Below are experts of layer 7 (counted from 0) of a mixture-of-experts language model. Rows are named router (the router's row for the expert), up (a neuron's input weights, with its number) and show model dimensions 288-319. Each number is 128 + 32 x the weight over its row's rms, rounded and kept within 0 to 255. Numbers have three digits each.
After each expert's rows: "gets" lists some tokens that make up at least twice as much of what it gets as of all text; "mostly gets" lists some tokens that are sent to it at least half of the time. This comes from a sample of Wikipedia text that the model never trained on. Tokens count by the router's weight.

# expert 11
router:117131071098107115090119109099113180115190149154135123119125127115148111112148132110159128143133
up11:127102096050084122105086168161077156109113170168110153146128125144127118119137116187133151145139
up12:083094110107174124146105140093081162143129098136135126162071146137099078123100173112184095089152
up13:124152117050107120139147157093153242141121153129104135141134117165168073114148110125139121079132
up14:192120114101143165119173129119101200152090113135118165184089114068140120073164140146122113083194
up15:167120105105115117072198149136133179132091134110129126162073136130153113172099141121142099078155
up16:120133105124106152068197140074130122162128170112157116168155209131125110110110148121178145109115
up17:116115112145053150088142125163119140148154121103126139158091132132098101112125164114181172148103
up18:122162153139153157166115218145121099198071118167157132102125156107092134192120109136121138141115
up19:094199059120119174124120128158154178141181116184059146149124165129168089118141154133134139124119
up20:095117126110155129062109134151151124143064108094124144152136150144111117114169105134144154139113
up21:117105133078199081161103171076133108131107086122119108160145161133098153106134091100094089128156
gets: "1", "2", "0", "3", "6", "4"
mostly gets: "775", " | DF", " April", " January", " December", " October"

# expert 29
router:130141069090058171151126138139138144164143106075063136098121141126121159149168210138114113131188
up0:102138106115119126096201119076069159106155205122126168113103141135131149069119140102118208147081
up1:108175126124049131180112128145145121134132156166192155096121107119081156181108125117117122186149
up2:107122164090101155144151073099083159130167158145104139147129130135166166150179123116117151124150
up3:122131120087091128117132169106090100155113136186165155203141160138069164147099143121091141148138
up4:120109143133137176153142119135126137145054163140080172119068080122160133117140163137132097100155
up5:131150075146073127108139116142054118174102084139115166156152138195125154158131125153103175187112
up6:084120136137117144152118132118073152140152193136119130115155088143107103138136214172142136174099
up7:085169091095134137150127121068135118114079156051151104105162148118165098112137122052085197123139
up8:148077062132154113121206103166106136151129133108100187133100134132126144129165163102118103099172
up9:149105110115161140156191170099126150187118110157173170126136185131135123194133147153154135124128
up10:088132143113116152145122132126141143156165147087147153141113163095122121137130134101122134097185
gets: "-", " for", " in", " of", " under", " over"
mostly gets: " under", " rep", " pre", " imp", "ed for", " to take"

# expert 1
router:059108127090143124096163146097134153162182189098109127126053177119142164119123140129125170155128
up11:141166108071126148031111119183159223088153101079144154166076152140044117104069098138056114107095
up12:102061123141157133112130154142118156158123100170060116172139181132105150131162056102159148177166
up13:126051141100172103091175129171119130140100146150143109130123136131150093119106077141153123146115
up14:053079184110105138153137175115159160149170187137083172104102108172192138127134122169109171145107
up15:099152088164073185014120105071109148138178141125118139201158120138148122139168192073133136140084
up16:092165113083142136061165170109125115096058184095113078116113091178172116105112185135173115113139
up17:139165157160133134087173120134141124123043135129151077123108184159175120128089111137146122099176
up18:133111099148153095156130162075175196097134185105170117123134131089203104177162126102198144174147
up19:065130142100151086121138202126160095111128102112106140162113154144062075146160149138183129170131
up20:137151139150109109121118117137103112131093156147116117196097164127162113127106114165125087070166
up21:181088102157139132105151126126161119090135202120083108153084121139124136165143183112121066080074
gets: "\n", "'s", "u", "o", " |", "|"
mostly gets: "'s", "MI", "on's", "ae", "i's", "°E"

# expert 26
router:075104114111067116137136194112131140115126149132095175150105155155149108094171140116091139092161
up11:095140124083157147159139086182129150109166126106147154162093105164118163117118141161090128115176
up12:139120067148125121119147154114143181076183148192163147158115119077184110190043090151091145169115
up13:159134129116126088127113098105111132149074132094110111187166126107127116124139185089138184172143
up14:072116137090092223101127108193157132139130128206129166138092128178153183106097169081125117156113
up15:054181129146130105076118110141114155052151122163151140182073150170092105084164113118115150075146
up16:155116148127098107108181072123109116165136201163151101073149155186121103134113136094099156104146
up17:116087129129156117133109138141095097169102132086129165118153134148046166097103092112080116105059
up18:109136093181140154136135115113157181127045113116146102134109139141118102130134177165119117072163
up19:106167126117113150155165148098149201124090112160143170117137208103093098117133076124169117124129
up20:134102114139118140151146115111120231112127130125161203124141084194091163077101135169091165086192
up21:144138115144126099133183162142122123166180174218077142157119205130097097124112137141104146143143
gets: "\n\n", " ", ", ", " in ", " | ", ": "
mostly gets: " in ", " on ", "In ", " In ", " of the ", " the "

# expert 13
router:058133091100052174094157121095186210146127143136142207119102121133129129109160106116113107093187
up0:154138087154191107132126129150150121171116138164142161086119118180133136141152107127092139137120
up1:178103146137180117126195094131136085137137183135103131134145158095116097147117129126103184122123
up2:177137085130125118114131088140178157182170153142163157171142112139113143130140132124147114121142
up3:122117126108166136134086132102147148146171170132153137163066154081132099085163113100125191129120
up4:145149057124192120191070068113121093169155130160107146055085115160209138118122132145182166119140
up5:146065118094202111120119128139122143146094160173119108121084130145113124094110166097116193096114
up6:097128133126129095102124095126154182180121174117104088137148129122219073077148132159183143068134
up7:099150117094081130163158135096126110155124120110105179099065095141147129109147148102088163117159
up8:143123105129181166075159092099104162174180132083091129137126162151129141129178188095091123086146
up9:017161074100110142121120142111146170149120199097103144142117136143136131137096169087113169138156
up10:137105094136068129147153139076117101102072127143131098211100171188116133128089113105075087104130
gets: "\n", "\n\n", "od", "|", "th", "id"
mostly gets: "od", "xt", " Down", "ud", " Ad", " D"

# expert 22
router:122195119059128095085129101095169165101110147123090143095136159110127107126131182116163147108136
up11:132125144096105052132135144100142130162098104147132135120153098150137121182122200101105120161105
up12:141180073057087163109115156158087119104126142129151187110174082107133046074105146124060163138155
up13:120133130077131129130132112131077105150122146131120175110134141119103175157123128086172132161093
up14:119146080163161163149121102156073176087107110155184173159180095148090086176126156182160126148152
up15:067154187117160156056095102136113165195134113113202124118150167101114127117153106144115174064109
up16:115124057175125127142126062104143155103126156102139188159146084105103147121153126174123085124094
up17:115092156053093191111108138116117131146166075175083139134110112101150107137126130114157114144113
up18:113148070157173112122108106110132155121046154146191137098128110125130169137140075161063114129196
up19:116137160086139119107182134131149084152115117086141155159134114119135116116100089173147162114109
up20:133135127158110184130138132130165124106123118128078191129071124123186148080168153216146112093157
up21:111084114131184120141125135139106138067122107144183138159147178181139140121105135138132131108138
gets: "| ", " was", " is", " were", " to", " are"
mostly gets: " was", " had", " were", " to be", " would", " has"

# expert 4
router:040112110124121144087136108107143160144132096135130145096139145146108164162113147115164131156142
up11:164111109089147079101083103155113104164099134073136141100114126047109113099171130127139200174182
up12:135102097150167137036163153084141127148119160139077146117121126197138097182105142133148085092097
up13:123127054128107156122123173137114131080187087174173123134116134125175145146144055123103078115135
up14:126156138168157116057086085163117091140120079097082122166134156136134063154145108098145090158116
up15:114124122091090170195113118111138144117092153131200116071117147114129144103177118145164173163104
up16:100109115103134127080107095191104161150093101161089222153072147094099053133142129132129143154204
up17:131133145115106126100102142109169130156162109086131073139182118168117123180146132210158150170125
up18:170079072148126073149118111091139164113137167090137126114088158126116147140126099169075086125131
up19:154024070076214126123117105112129130106124142194120185138074191203116136128107153104135171157149
up20:131172122118149179108120152138136130131041129174088119172146091101126130090155099148140115076134
up21:075135159151124167146146157094153150136133103183167172171105091141101135142126096149082180123109
gets: "\n", " River", "ip", " Hill", " County", " Smith"
mostly gets: " Johnson", " Smith", " Jones", " Lem", " Taylor", " River"

# expert 7
router:117108124116121114102160114101118147149162182071153151138101199108143058084140132163132146142121
up11:178171129122022134131120117088128153171148090142151121130191099184146118079131183143181167164162
up12:192165128128099089087117134112117134114114128115138149114086110083168114144112140165103185222215
up13:066127103140145107110140106100137136148123082123060156158141101196048171107122121202123128148102
up14:140129180115134101143127197069168130189106087156163106143145123108132193178137143174128110123154
up15:082190098067093125137149131130104087124129116159069125158113139111128118163145180079161179152139
up16:013109101094131163086161127144177140147121108134179079149084122128149143096167156189027122142089
up17:155120100159130097131102137079110094101131126133134164156092127114178070110126174167138185201125
up18:145106116140074129118102107068105129161122150121185142144140126104173079097152171184124172178140
up19:140116128120147152172140151131105049182094111088140120153179084079148101115104124125102187101079
up20:123157121082159118080083148146149148152122126158106109155167159203116101132089156128141149131089
up21:142076114129165079130105171131115115124157116146096103131124120080196106157142121145205162181128
gets: ".", " The", ").", "s.", ";", "\"."
mostly gets: "\".", "ing.", "ers.", "es.", ").", "er."

# expert 12
router:047071114114118133138095172137153112118149143127157151114151208112144139143165169120117149145119
up11:187128110141082193100125128184124170137071143121126172170153206131170134073157169079172109131105
up12:066115129127114180090107140116141131165154101096110147082108093168118179148166158204107147130117
up13:105129081198158142076181145124108115157151113138136199114136097127132195100179142101081123181103
up14:160113115124116108165156166144199136097127157077133120067122153110134065141112142188120075144186
up15:134133123121130099117152156107105093189095131142146130128155128106148129133163181100145116086116
up16:092122092086109140093132132136157116158100110102141136143090081169168130151108143112130167136133
up17:112096117137079120120118101147146132093110179135135184151097208102165070135118107175165175129190
up18:162080147126057106160182165149097137152136161108123153147144156111130139079159228091144143186101
up19:107127108168151103167097074107125112116185133106078199178084133068099085155166185149140161151172
up20:121123116119144137129144173143174136110163122100116115173105188118097133133054198113038165149148
up21:164134119124164135181131177131099103060142132125081178120129159136083155140060193146050137112135
gets: " (", "–", ", ", "-", "\" (", "a ("
mostly gets: "\" (", "s (", "a (", " (", ") (", "i ("

# expert 2
router:135100098137092084155123163115127172123123107177139153112155141146164122155125161145107105113135
up11:083135152102149073119168185127148135161160108068094110097116127158084136138159053112137065139144
up12:086137069074093167098168153111070144145073152174125144129157146129165086120159118179067112106132
up13:150131139124141103131076107112096152145174119095140114130113136117133147090104186167157172122085
up14:108146174150165113138126157155131178147118147086167152134144141105144105101134113112116121101161
up15:102141144095143129149141161133033155151151117103125175088102121166115058083184179177061174120107
up16:150135137066092114135158095138142089111162138126068113133167134122126178124098214137119153125132
up17:150129133114110123111103132134093104145153145147129118155137102109119046140154149117108090066153
up18:068143098047104104143091090117175094119093141132088144156078112088126099105111198134113151132161
up19:119181163134134134133094174164143126136094112119183143113071122160128166119100110196140115120138
up20:109186138103088092122149128124147091163157134114111155129149119138178145113128126103107108093171
up21:077143147095145074091104206146071156161126147141127165139103152143189157111206094134053146093141
gets: "1", "2", "0", "3", "4", "6"
mostly gets: " per", "2", "1", "½", "775", "90"

# expert 25
router:105097100108127153104146117080150136134126130150113150149075122101168148154129212121121134130150
up11:171134102151076105125132112140117113134169156158117182115154115136158140162142178138114162122113
up12:125138133102130088086186141109113097149133133126107189162159136124158100086165118122079114148170
up13:113101128137102119090102133171082142160155135132135157129111145108105126132174148133123163143139
up14:110139156128089129125117154159131101135103152170145200169082155125164116113137118129123179117188
up15:098080113096076073139128181115070117102121086132140163132063134136104131140148171083136118112171
up16:117125071100165135132164154178155118142164150151109166147116084156184122131163165115154115118157
up17:108068160131106160170172140055159122087040167070086125125137100134178066120148174148123165108124
up18:100154096122136151118149162139101102154127164131170105110113129126177081103155126094092111111121
up19:158063132144121163114148158096147137111130154121151135120174135193163120150203133140091115100093
up20:085120119119064103101105139135146125176121132064123111130139093150149127073143153180080129153128
up21:112116123152123104130101177104150140163107129109130112123148118142138157143136168108108129091086
gets: "1", "2", "0", "3", "5", "4"
mostly gets: "00", " engine", "45", "600", " trains", "48"

# expert 31
router:159098135081148123139117198107152151143171130142137159141134191116153138089186081121130134119171
up11:106073109085130128126102109096189060202167180128109150102101100116130117119114137106104120147161
up12:154077144144126096163160165135092121116139134146136147122122119065146149131138151091091140086128
up13:118135147126154115149158154158118170155162171158108080114098158128145192136141148121153104097137
up14:179077132090093139143121133149184123068174170146140170096115166100136100177118103072180148190095
up15:098087100171081158092108135155102078130114237127076130107130057166148077178082145178129043117088
up16:143079063180156160118138090153102114139133121172155137135116134183118133124136149135132143104168
up17:137191078126133123118137110109151196138171112077097139091121111101101068144149136097064101157131
up18:096145127139130098067142050092148141094129137133106158148074135112147104123158143111149112134121
up19:125060129157104180107209141114113149158105092172119088145056074163183140091089166199168164136122
up20:160145138086097134104113116098173094143113101139116124118131109123191055131114099132128137086104
up21:130179103082150126172177150112143182120127117189087163180126164068148196135134142130148100070177
gets: " | ", " |", ",", " |  |", "| ", ")"
mostly gets: " place | ", "- Country:", " | T", " (aged ", "| T", "°"